From a checkpoint of a small mixture-of-experts model trained on Wikipedia: 13 layers.
Below are experts of layer 3 (counted from 0) of a mixture-of-experts language model. Rows are named router (the router's row for the expert) and show model dimensions 0-223. Each number is 128 + 32 x the weight over its row's rms, rounded and kept within 0 to 255. Numbers have three digits each.
After each expert's rows: "mostly gets" lists some tokens that are sent to it at least half of the time. This comes from a sample of Wikipedia text that the model never trained on.

# expert 6
router:109104124136112116137179164099100092142163165107075167154088087100149071098184108156116103176115085100090103098161150105148153094153110162109100074103082080104141068153158150107115098139082106110160095143173082144137107080151149187106137115159105157095106145150168144083095106075109093118175095166106117094090092097128185091060157152161185122157096121110166166161086174110163176099111151159150168151102155095130155125109155107121159163135148177095089105128072083103095125116092135146165143143088065133161091109161109165085151146125100088106082104156150105147158165111101100168101094161156169156161173071164154086175171176156105096093163099163145158150166085157087172101109
mostly gets: " T", " K", " Al", " R", " Ri", " Chi"

# expert 47
router:096105158170105106123134184113138094179138146096105168098097086124188081097133093170098088171127127120085110102150149083163153068153114125103088126100068146107186109153143150100087095134123110058126078177146098145134125127144157139092147136171112128133065164132165153112130102093124125135167122171117109140031095102147159096106123160145166091142123093127149179139119145094136145089110180160195108153125108085135149088115187109127141180068159175118130107082116125104120148117077149156162147066128144149150117076134085154114149054053108088151126118132211110153179159118132086220091089158164161160168130093116136113117161148152089100101150117165171123150157114120055151139108
mostly gets: " c", " ex", " pro", " pre", " b", " me"

# expert 27
router:100110131147100114151169165086106090144152165120085146129092094103160078108195082136117104164114081084089086115156162108168154094161122159124102090101099092098128074163155137105117090154093116102192094130156106151137108084152165162080143103143104166099123157146176148099092099080123096122158113168112105093084079096133182087078169160167176122161078111108149175154096172109170171119103157158152170160089172098111152122099160096131145163120172179089089096110089081093108163100091139165157130155100082124150092103166115170102152133112077110099108089145141107157147167104098111170094084150174169156163189066161169089158162156155090116114158106161154162169183098160083163105108
mostly gets: " under", " reached", " for", " at", " in", " via"

# expert 8
router:093098142136088125145173140070104089142138156127094159128067104102156103118206101157119100171119076076094097113155145107171139104137116154128091081097097117099139063141180123110107102189118115101166071145154101123130089082154162166106149089140092143082118179156192150093091097075117100137137098178104128088097101081085191089084146146150155128158111114117168147160090173077188178122100137154185197156085149104118152113105140110112158164125163163092094093097081082094091125109092145155169163131108103152154079086152095153107152157117098091117106124147144097137137157125102078174109107170150164149161186094162156116183160153156106109110150107162148194142165073155099168116127
mostly gets: " it", " both", " Gu", " York", " High", "sum"

# expert 9
router:099125128129135113182167173121120100156164174122101177134073083112136081112172109176092107172098109091089099106155165098138179104147117147132111040092092116072117089149195159101071108167089122087138083139132092139146095091128178175098138111130107146105111115150177177093100081098136095149187098194098119088074096088126161100076147150159178091164113125113159164147105169117152153131122154165156143151121168127162147119093150088136161146098161158095078109101092101121100152125120156147164167127087095133131092093189105168126145126066094097110097108137156109155175167098123107148084111163164179196162186086182139109155147152134097100081153090141122170164175093162106140102094
mostly gets: " than", " Cor", " Bre", " Bar", " Tri", " did"

# expert 7
router:059089170170130089159174146128102121213158185112079159087124091086165104111168117145069135135082132112103113104186113115145119076153088170111120121084114106115114127135157142088114096169103135129105111130161128171149115122126177130111195066167098164126083145182125148089101075105085121096128104140081173126097084092160131134104171159160162088160130086119195133140107139113158149091124137175138138161080130109156115105109156089137164198087122132088137092053111137114096136067102183132133186066112121135150062077139085142146162115115129123100129128120149017149163120125068064148121117169102162169150129110161125095133154136137085135133161135173143139160147119169091148100088
mostly gets: " Location", "Career", "=", " They", "See", " Genus"

# expert 42
router:108116147142130093130169194122125133114228164107069138127080125131129088110170165141102111147126049119107116122131169086138125083148150161129106106117104100096152060158140149105123077143123096114125112141167071161134111117161134150094185102153078163099121147145140154063119102105073077140157111152120111105107129116134179091081144136191159122186112107043161141168071161119128145085119167130131147158080160131157143143094191131133133154090142187105106110132107117077104124080146132138183130122109084148155110108174111164096181155116099086109065086158172096153161154125118109177115078151114182157146189109163116085159161173166050090078181127173141138153157102159107128095108
mostly gets: "ation", "ious", "ical", "ity", "ative", "matic"

# expert 28
router:104109137130102122155172160096098087140155164123084150144076088096151086110183088149110102176118083089091092107171163113162155100167115156117107085101085102098136069162151142104101091150096105102168082140152096157144119087154164170097144099156094154094102139157176156091083102079115095123165103174109103086086085101124190092073148161154176117160091110108151167152091169112178178114095162156149167156097171098128150119104152090135153161126159176092086094115094082090097147109108125173163145148088090135150100095170109162093148141108094091099099101144154100158142170096104103165099088144158165157164184058165157097166160170151094106095152103156153176159189098163095158103097
mostly gets: " this", " Cal", " some", " later", " other", " motor"

# expert 36
router:104106135128105112147171151092107088140163163122081145136082082100154078108189089154122100168116082092091096105165164113154156088166118157120109086107091102100141071161155155108100096156098109099171091136161096153138100088150158173090150102151090156102104146148175153094091109076114090124170101169105108089089073095120193087064155161152164110156105114107155172157085168107167172104102157157156176151096167089129152123107154084134157148135167171097090104121088076096100137107107134176154146134094078129153098106163101179098154146109089093107098099150141109155155181108108095167091087159164163161171184065172165102169159162151100102098155099155152164167178100159100163097109
mostly gets: " the", " The", " C", " M", " PA", " MA"

# expert 2
router:103113133142101113181170155103088090152149153100093139130108096077143068116174075140115096177108091101099116103150162094160167108175116143122115077108084090084157078170161154091094107157095095117132090129179111154144102098149182163085145121159080171085097152165171165087076102092109090134164098161087090096090071094128189096089160157134175116155104123118132152143094151105166168121115149159165164141093161087126150098121150104114165164121163174084083112113087072101084140117102153181160162135092091138147102085154111161112150107090117096098107101160152100140147161094098114161110094176182164172171171057163172119154155160138091087093154095154172168141178098142089151115115
mostly gets: " O", " H", " G", " N", " E", " V"

# expert 41
router:102099144108096108160172168096111093159141167114090153140080094103145077100191129162097090168093079089088105087158145122138156078159096171115102091104097096081120064158157143122106093133093104109134096125147101164147098077163150187103158113177101149102117154163154144089099102080093106118160090169109116103089095091127177086065150157166178110167092107101161157166068148124157179110116168148168162135094168103138145130094156100129151161122142177103095106114063107096112130103099146159154156137105103148134083087167110177098168130112105083107104120127151106157158164115088094160097095187135184171188175071176132095180146169135105108101153094146136161153179116177101174101095
mostly gets: " San", " Man", " Col", " Ti", " Ga", "ni"

# expert 19
router:114108121128101122146178151083096094146176158120101166136097095085149095111185080135112109171098078087104102104163188109142166095158117152122112082110107090080127078147179145092088104171088115107168074127160108132134107075132167165098135102149101150087116150149180159103091094079114090106159108175106096090081088098111179109074150158169159127151070130092152178143103164114172178107105146160161180171099153089135143121103142089137144157127144174103083098129102063090114163108104127171150149153086104123150090104153122150096136150112082108092115102124156123158146177109098112153100073174180159170153191077167189088152158155135095113097152114156167178147189089155092160099094
mostly gets: " to", " into", " and", " off", " seven", " until"

# expert 40
router:101084210156112087126131142089121053210134155140109146092109106125137136077144129204058111159095146102120135087157134109154120107175086158114087103090078125120178131135154154088110111159134148090102133179127138205109108116139154136089204080199082147161101137161131148086116103122097106089148111144099122130102116089161152120114148170160150059129154090099149156141124146099136168103110157156181135139068102096174125116151176116159153200054134139105110111082102129096127121104101166156145169070105143149164094095136087131119149114072109124124140119138167011146163121127093077160130116148119202179162113110123118114141148130125109137113210128162135143153139123131104163121096
mostly gets: " result", "form", " place", " top", " right", " interest"

# expert 4
router:133091128109096118171168169136100092106127170090113159127093102127151114108169118123091109138122090080117099088151150078158165126169125172124109083122105067050144101157175125103050088159087116098179099143144078121186095074138145162081138109139092135091078155159166164088098120095104088110145120172103074082123110116129174100103131148155161096150099123070151178164105168142168159086054170167144175132075150095149159116096183115132167140103154168122073091120104114097092133104123144167139163145121095135163115118161102135114135140091098079107125066141163129130149159098132092156118076178150175155173169099132148096140150157142097115067186063157177166153143067145108155134095
mostly gets: " Pa", "′", " Force", " structure", "final", " double"

# expert 35
router:081117149129139092165170195109115125109179157093084141096113088112145100095146128127104118188132080077117107084148167090144186107138081160122114082114094102091118076194157145103094091130098097103138091114164108156141103088172135177101168111161119161050093170152153157079094097083109112131207119162106104102120104117136151112101138137148160108149091084115165164187064148112129134084118137162156156175088171121191141133114158099113163159117138176109092081112126108107106130083113120166157167121115090149204113116141100130094160130103106103109095063181173113143142168117128110170092074133175152169144216092159157146158166153167100098082147105179145160150159087139114146102096
mostly gets: "CH", " Ro", "AC", "AL", "year", " Coast"

# expert 44
router:112108132125097130142172169099106078140157158129083167125086091101153091099181093159112091170115093087084094099167164100157158100170122164129107085103088093092141087161150143102112094146092114101179082136158102156145108087152160169090138102150100157100104144160178152109079116079107090113148102184109111081087075104136189093075159157161175107156096113103162176154092169112167186112094150164165169163092161097143133101107154095134155161121162175088082100128096070090098135109091136147157142141086083126143085095161112155102148135110097095104111097148132112151153171118099112166091091153165152170170187069171166096155156164148091093109171108165159171152183091160095161094098
mostly gets: " a", " was", " were", " provided", " she", " remained"

# expert 16
router:103109142135103111152174162095100089143160165119092149133081079096149078106190090154117107175113086092093095099165163104152159093174111156111104081101092097094141067156154138100098092148093110099166088129157099154142104088148164173092143103150101155093102146156179151098087103084107088133168103173107105087085077099128189096075159162156170115161093110112155167153083168109172174117097163150154171155091160097135145107109159087143146161130163182097084103123093072090097140107112132169161150133097086128146090105165107164099148151111093096109098092148153101157154178099103104164093087151161159162169187064167151097162161163153095102098159102153158169162181097158104156100107
mostly gets: " M", " H", " there", " Za", " Sub", " Ka"

# expert 32
router:107112140128096117156178158099106090140153171126084161142076087095150078107190085154116102178117094091089098099159154113167165096168117158123099085105085103093139075159158136102096092145090106099165091142163093159141107081152164166100151102153098166089103151158172148093087104086110091127158101175104114097088078102123198093082157156156173117158091111107165167156092172114171166109106157162159173158093166099134145113098158100142156158133160182092090100123089073103095140110103132166154148143092084132151093095166105161091141140105088091103099097152149098155149163105109098173089090144161162167166189062170154105165155164147096103108165103157159167163175096154098158100102
mostly gets: " I", " F", " Ch", " they", " together", " An"

# expert 14
router:084116141111114099140160155133104114138181142090102136123085082099146087058158144158127128163103044128091117114115110070169148108139129175129099122112101086074196067119141159132130107148090036101128096156137070127146139110152137163108132139163068155115124104143141125093125112107062091119161100166087116108106130101140184088067166145156156108161114148119145159161077177106136167058101127133173144175129138081158124125104150138132174146104130167129126116143081115090118088108129096114193134140081073177170083067143129133093173115153127081133119102201152105140169134136109109155118128150140186172175149099190110073196178160201131109117134108154139142141155087152075182134121
mostly gets: "ed", "ve", "ot", "ted", "ad", "ud"

# expert 26
router:112108128127106118152175161099103088141156166111079156148080085089156074105192093151111107165109073093100094100165150112159162096169111162123114083102086091084141076166172134096121102152100105097171094135156099152141114086155155169103142111161090152087110138157169144099087099081106087131161103168114109093089089112126196096074150168155176119146095111105149164150082171093171174112086156160159172161095164083136147108110149078136149146131176183090098097128086082105090138101108127157159150138095086126150086096150111151099151142119094092105104102165140117156146175093101104164104092150175173163173185061178157098173162171151100108105165104145153166165176105157097164108103
mostly gets: " each", " PA", " Pa", " material", " these", " instead"

# expert 18
router:070111140177128112145164192090100095154162144075089136116111112139123084082137098171094066144128101124105088132204190132139143103156091141120109084087109090061136075145129173100130104147103110072119109168160108152148116088170158169109144092150060128084101145140170134099111106106115098085176088169110118097096123078152195118102132166160149111153102103110175173148095178129153147092076148138179183151119142118140131087120155070119141132136144176099109108112068110128094168092122120190127144125119130142160097103161077148081151117103092126083134116131156120138142190115101116194121074145145156171151194081140151097152146175130090082071149075195133157133137095133080148083092
mostly gets: "0", "5", " two", "9", " more", " million"

# expert 22
router:106107135128109114147177156102115094142159170122083161142083079103150080108194093155112107176111087087085093101161168110163161095170126163113109078101076095094136074158148133102106102145099108100156088133168087150147106096156157171096145099151093158093104156152173147103091106085114089130174098171104108084092082096108193089068147161166172115154090115103149167148097164111171174112097153153160168161095162098136141109108151083141161159139156183101083107116090083093087135105105129168159147130084081125147093099158107157099150150113098098109084102155152102153145162103105095172092092154158165161165191059161153094159155156152099102102168104156162180160180092157099153086105
mostly gets: " S", " J", " they", " However", " Z", " They"

# expert 29
router:099110136129104102149170160128105100119169164107075152125092085085152093105188113150117111166102071099098097109176177109157154089157117174129116086109097111087169066158156153109117093155114107104148092139147091137144100079145161170101158115157079149108110140142168157089102106078102103123178099156110084094088102104135192106088147162167185114164090119107137155149081172111160160095102160150139176147082170074149143118097156090117149157118167165090092096116099082096124130103115130151165157128090061144163089097175116173094163151104096093093100087161154115147160163116095104171113093145158170171191188067182165103175169167177091100103167088153144165147167107147111149110102
mostly gets: "G", " Do", " English", "fer", "Ma", " II"

# expert 34
router:081094145134130077117149164123113109135153182106085152125064094129133083092195115180106118172127088099099116101146178093168153104139118138105098084108081098095170066157123144115121109132113066085131088144158060140131130114159158170101164118143092155115098147146185154092112092101099098123182092165092126109081081086124198089079158157162174115166093104107154159148088179101153145102108149151160144151126151101117150144094162106114152145120157168111108101138075088085108121113100113151168126125113077141139093092155089148087178115108109081132064109136182096154175160094119094163081095177142181145173161067141135054155165153172112082104148103174130152135146087140073178129092
mostly gets: "ish", " large", " hand", " head", " book", " play"

# expert 39
router:092103134098099108156169158104101087122166171114080163137079083091135077086179128160108111169118090104102097082162128113158157086159111171137120092108097077089133063168159139122119099147099090109137085127150093157144101075154156177107146116166098139113101152159163141093097089087104106119158093155094117082095109090127185098065150171153172103172104113105162164166076181116158177112090148156153167135105172094129138107091155099137137154121149182090093106110082084091112138111136123140165147137075085162155085086162120179110169142120098092114092087149141104165147162105092109168088091147141174167189182065186136103185159186147114112103152106154120167164177116150107165140093
mostly gets: " Robert", " Henry", " Martin", " Bal", " Lee", " Brown"

# expert 46
router:104105126128108118157175164099101093136165172128079170131089079090148072108182102163103117171110091085105087097166161118158159094166103160114103095102088101097139070159156141097102105151090113105159089124164093149138113092154155167082140106151095154105101150145165162095088097079125088118151111171111109084080067098123193105073151159156162101162100114115153171154090167110171179102100169159159169138088169087141128117107154095138160158128154180084084105122091073088098145098103135156147157144095079126162089104168116161097142142126095105110099096162134108151150166099098102182116088142151172170171189060175163096171164170131091111099171111153155155157179103166105160108100
mostly gets: " Na", " Ha", " Su", " Wa", " Francisco", " Antonio"

# expert 1
router:100112126137102117153179166090106087143160168127088159143080086096154076101195090152110099168117090095092090098165163107150163095170106152111096088096093094100142066163153136093100085148100107102170083127158103152148105076162166174097141104142104152092103143157176151094092101080115090134168098175110112096088082101121192089081154153153172112163090104116154170158082174109174170112105163152152168153092174089120143115109154087130147156126165181100087109123092081098094137098100132170160149144097091134144092096163101158096152145115091093108095101153146113170158169106105106166096089156162157156162184067166149100165158165148099104095158104151154164166185101162101164097108
mostly gets: " their", " sub", " the", " bi", " musical", " an"

# expert 0
router:084093153117111128169145151110089086142140150102078137118084108079171089096174134160093129169094104082102086073193149112150180076135093171131132097091096096103150065158173163116119111149107106107133083136144115176145112066151147165112147137150103144103103135155154161090103104102107123131180109158089109102067116081141168089097128150182191100141121093098156153159071159111138183104092188162175172127124168114107159144083161107160157187137181186125098102108090106119088147114118145160141140122095115163165079086151119189109188130100110093121129088140130109154122161083095087162088089170139198156175162085184128119163157181123102098092142116141135145177181121160113146143092
mostly gets: "b", " Ga", "ai", " Mon", " Black", " Ber"

# expert 11
router:106083125135086113164152163117096075148155159096082155117069103069176083100187111162115123162083100111104111088156145118156171105139112159121122065107097074109136075152134154132104106162119105093141083140151109146152082057148166170113132123165107132082111133141157153098111092093109124136179099173074119122090111093127195096085155162151160120119108100123141164170088164084146196127112166155192173131108163108101174125100163093130165140121167174107101103091087100118076159111098147170148133132124098149150080094140109205114185115105110074091099093148124109130120171122115115148091098179178169149184163063155149111181147160139114099085134064131139168175146122162087158139077
mostly gets: "/", " United", " Po", " Michael", " Am", " No"

# expert 37
router:134113186140137129131149132117083067127171150119101158094065118133137117108166107169101124165083102094118083116162162100144181082180130157119122070114086089107135065167129156101118098180083129054147085114147071140157107116136150144090148130129105155103077183164163141082099118061135128091154109166107078076073088102151166100108104153172160104178059121115160173143092180111183184122132164160175157151121154102164137096092157118134156150137184180083123103123112071114118135125094119160190149129125102166130109101130127160098136140126088072107121089174164111173147202114114099157106108138188146147138144045128167084168132130169129116105152073163139174164148118141099135123117
mostly gets: ".", ").", " ==", ".\"", " but", "\"."

# expert 31
router:104107130134100123151174158095100086138158163117084149130079080097151079102193081149113105176118084086087093099165162109159156089172118156118113082101084093091143069163154145100116093153091108097166090135162089152144112085156162169101136107153093161096107149153175153097089104083108093124168106172110105091080081097129193094076148160157170109151098111104152171158087171108165174105101161157153175155099166091132149109100159088133153155120163177102085105126094078096103139098105137158165146136095087126147096102162106164097145148111095090113100100149149109155148173097106103168094085151171154165165187067169158096158162162152094101096162104157157168157183094159100154093104
mostly gets: " K", " very", " support", " another", "]", " however"

# expert 12
router:158080144159111138174145129123101129189183170064097149124091092057139070110121122152102113136114127115136089142166121049148156120139133154105118103103114103115158097131134155081128113191115112130156079154193120213181080116127178154110188053146086141055095131197145147089080076125077092095174138144107104105094137110184131103099156166152163113166112098122146152144117151046141140078115142130126160161126165113126160120081135118164136163095140141115106109098062128114130208106105193136142162112069102182133118121144126142089132120097101093053064124166156115154161151112132122148117101163128132144166131091172124103143141141174051118117151112098150184143143124152102142130142
mostly gets: " John", " Go", " Sch", " Bar", " El", " David"

# expert 38
router:098123128127112134125165159106091067136158162132091150119085093126133095121187096153115115138133073088102063093152163112163134123150142167101121106092078057113140098142160132093135086139089102059146104103150094147142105078174156146075142140141102202104093149131147153108075104090118095081146049171125110110093097115098161091063157152162158086164057119107153179158118163116176149135111153158137151141120205114147186121115149107111132138118159183105098110132113104083121131075114134143144139146110083113154101100177115153096144122083062088111119116147133092201155151122081104145094067150157144144160151039145178085186155147161095128112137102149150178135190118142123174106081
mostly gets: " which", ":", " where", "):", " that", ");"

# expert 21
router:104110134148083089130164142125124101150146158103088132147110102117157085077169112132134111158132066097104111124141137117153143099183135153105108071109114113067112086178138126128123089184110124099176088137158110106183103072153151131067153129141104175074119168138167152096105089085111089146210132162111122105122128130114187081069189138176183136162093083091152155139100139098151146114121154158128197149119185123123191102099165121127136144130169197112124098136115113121094163089122152172130149142086094102150086107170129178080157136109072092108095108121140093168134169083109104171100089162180144131191164072124176118164191155158081132092128097134161151178188112133089194147121
mostly gets: " season", " years", " year", " game", " students", " title"

# expert 33
router:107094133124106115145171156100089084143186163118082158143068103077147075103194109150108111185097079120088097102156166107157150107137122162117122071101085107106139058154163134119124100163100117097136090142146100163138110078151147162093158111150086159093115131135158157083104107087108101124178096156109112090077103081123188094079147180166180114151097109094156168171075160091150180103107145153152169157094168101131157143111163091139171150132151198106108101096081109089090149104101117164164144132099092137152083103167110176095158136119104100111087109155142118152153146106097109175100102171150180164167176075163147097187160172117090095100153098146148167167189098173099156111108
mostly gets: "ation", " Red", " Pan", "sion", " Tro", " Ba"

# expert 15
router:112117132138098113152186159103104084143157160113089153126073083092148086099180084151109108173118074093092103098162163109159157102172124157123107090106093096094140077159169145096104095151088107096170088123169102145146107079151157175095142107156104167091103147165169154101080104079117094132172111182100122087081076098121191094078151158150166114153097119109158167154086170123171170122102156156157169161094166090132146108109151089145168156115160183099074106116091075099095136119097133158157150143098079128146083105163107159095148145101085096102092100160148104148143170115100101156107096151172158161170183061181152102166171165147094120106163107166155162153176097159102163101101
mostly gets: "|", " won", " In", " However", " Va", " Is"

# expert 23
router:098103130131103113152177165097103077158163166118089152140077085086163077110187092153124102160115097096091090094178167108163158094179118156129124090101099107084150082160158143114094090146103102104151087130157094162129108082154159171093150106155100156094102138160190152088086104078128095123147114184110116106089090091119184094066140148162163108161093112116177174155090163106160160106103149161153174150106172104109139125102164091124136167135167180090087103113102088100101125094108138171159154145102110121146085089186111154091145161107083102115092098145146108163145160103087093168103083146161171172167175064170169104161161159162092108114145107157165160170181099166098166105099
mostly gets: " and", " through", " with", " along", " without", " ITA"

# expert 20
router:111105159140133098125134203102096082139144150110106151124101114111174130138177148176110080155109106084117121107126170078159190112179120155119099078117115062108192114164135163085084082100145140090123104127140113150120126045128137158107161096139085174130105169153165158092096071103115065130167117163081119115101113103135197097098118149176151111134104076109156199153117147102122147129117158140153134165102128120113141124113210081130136172104151181103107126091092089075113135098073150161168132126111114158143123101122130181069138158087059084112096087120176091173155166141104095157100073145143168151145174095149112099193126167143093127111186081131137168179194123150092141125106
mostly gets: "–", "}", "able", " over", "/", "pen"

# expert 43
router:105102131128097116155176157097105087144163172124085151136085083105152077113187084158113098179117086095095093107166154112163156095169107156117106085101083095091140072159156136101096093151094108096164088139157089150143104086150159167095145102150095163102111152158177151091089101076115089122159105172108111087086079094129186092074153160159168111162096111104158169156093167113171168103097159159148180156096168093128157116102151090139156158131162180094091089123091071094099142101104136162158145132092086128154094097165104160102151148113093093109097098153145107154151171098107102170094090148162162165169185060172161100162161159156099107101161105153156167155176093161098163102107
mostly gets: " N", " Sch", " P", " S", " El", " sub"

# expert 5
router:112111126116088111155177148099090101120172178106093137131082099099148062092184119150103106165116075124098108096163180101165166095151126167115096097113109118086129064167172132109114105174108110096175073127148080140168106085132152180096166115160087149080110155151175158084102107085084093131179106163111077078111109104141182093059140171148190107166101121086139162157084163102155158093089157150145178151103176109137145119095143085133160141115187176107110097089097103086102154094122131177169161136103078145159098107148108175107147136115117080125087093152136125145150174096102108167090096157156183144160168083160146117180161161129100099093131092132135188163163105157107158121095
mostly gets: " William", " Army", " Martin", " Smith", " Thomas", " Division"

# expert 30
router:104108128131105123155179162089103077140156168120092155130079083099151079112188082157111108171113088093088095103166164108156164092168114159115099085105085098092143071159149140098097094154094114098169086133160099152149103085159159168088140107149097150097106147152173153092086094080113089134163107177107112089086081101124187099071151160160173115158092114114150168150085170110173172111099158153159171147102166089125144112101158091146157158137167182098088100117092075089098144110103128163159142139090093134147092097162112161095151145109089099104100098149149113165151175099106103170097084152170164157175184059162152095163154165141098108096163108154151168153180095161100158103098
mostly gets: " Wa", " Ya", " un", " his", "'", " Mac"

# expert 45
router:110102135130111124144183172094113091139169170117079162146088093099146078110198111146114102165106081098099100100165159108147143083161112165133106081103089107092127051161171133098117077160100120110157097122159084168154109087155163171091151108146094163094117138155172147089095104084110102124164100172110110087095102112117188094077132162164179111156101121091151152167084177115164168104095159145148169148092167098125135127101162095137151152114157192101090104105086079094099141096108134157169146130100088140155099095159114164109147145102087090103101098153142120150149169101091106176098082163158162157169194073180151095168161177133097107101171105159137173163187097166100152095089
mostly gets: " States", " con", " Europe", " UK", " International", "ium"

# expert 24
router:104126133141101123135164168079101107137179169136084147136081085107152091126186098145111113155115092086090081112166173106151143090169126153120111075094095080097116072153163126084108080151115105103164112126179089153146113079159160152075150103131100152096100180157165155090090118081122091107159086180120105102093090121109183096073156149161163104180063118120154171149101171107162161116090163150152162137096169112139157126111142094134151157132155194088088096113095094083105131103116123156174146142104075123161095094180118169111136163104076100107082101155140096162147157097105091158103085148163154157146181050172147077149151160142098103090166116161152193154183092150109151101103
mostly gets: " as", " that", " which", " including", " who", " like"

# expert 17
router:081109141179121121167167128086076107117142159127131160070098107130171094105146084140066098183085124123103118116137131138138155087160138153051126111064109067102158118181171156079126069141090111073155103141163116143142111108169170148110179098183095159114092162164156132124085107081098102098180073149074113098074095130179144090137124169149140120146111139120171144159106150133201164114105180180185137135108186107134126088119178092125201146129159137094115103107068069077109153074083153151133140126087073132147118101133114138097148134112111098102099065181167120185144146091110099149114102128171153149136123086160170101155143128120120092109119088151171158137141067142103141095095
mostly gets: "==", "\"", " \"", "===", ").", " =="

# expert 25
router:070115144165117092133143202070094110161129145112115143105112115119127101062132093203099105138101128096121083124188169129134131111146101133119110059101084091085142091149147157094094105140121103094128100198144111151183136101164176204117178125133087132098093126144203139091115101082121121138186098150090124083074095063131154124090131160139179127142152085080165175145091172127124163109065127153174192173112124114123141081102172082127144127131148148080110111107083079112110183108126141194142134117125121127137088106148087153062143128123110106113129103113151110147172138098108110198089078135194163160177185101121155111136142141128084112065153088165140149130146122132072144094111
mostly gets: "0", "9", "8", "1", "7", "teen"

# expert 10
router:113112128167098102156202218134090066140127133122114157119086114069194096098144113145095089161134123136065100094196148109180152099130115151122116101092092109079163104160131135098122123139106083087176067156164089167141099097129168152079132115122107164119118142158167160109096089078117109107125082148136101098108120104120149097121176138152144087148098105126143159187106171086154153118118151150139149142109149075182140110096151120137166169114182169094082092123105103117124143092090161153170160107083120111177121093176073173078143123086118105138114094173152097170145135126121073140088091168158185165164166076143148086132175163132067092095131079132174166147201119151089156116099
mostly gets: " October", " July", " June", " August", " March", " September"

# expert 3
router:094123151132104071115143139115133076158147190075100176107111129121133095139186099147067127157067122109074115083159173108188129096193101148094111098126059123111163112148134185074068120138087107053160068172146116169148079074120131150105137096138104128087101139172169206107090125097103087141133088151059104105125081114122128085102147134148176069131131116109160135177079184135176168119114155174158163147105155101141133112095140091128140181122177153123063094093083086112121160129123155148146161105127125126135112088182059175122138127122088120111134128139175105153125132137112106139098098122153127181136161088160165085146165184144114123104173113172186132171148105146117172125128
mostly gets: "\n", " co", " well", " part", " long", "^{"

# expert 13
router:109114150139113099153152149097080086132168165097076135128075065070145089079170127159083110176095114101098094085146150111134136081146113162125098091111101102103156082149151169119083109148128095103148106155159100136138087059139148149091136095152077160120102128161140153059101103103105093112170116164104098112062111075151171113071123145176161130155124102123150180155108169107142172134089147132159166140102149117138124094099158107139176179102185179080106105095093078113115123099103122154138147131107106130166092106155098158116152161130087100130110116202142083155176145118120067211117105140140176179183148064171160109180187167153109122095172120163118162142211123149107151107110
mostly gets: "ke", " De", "son", " Se", " Ke", " Che"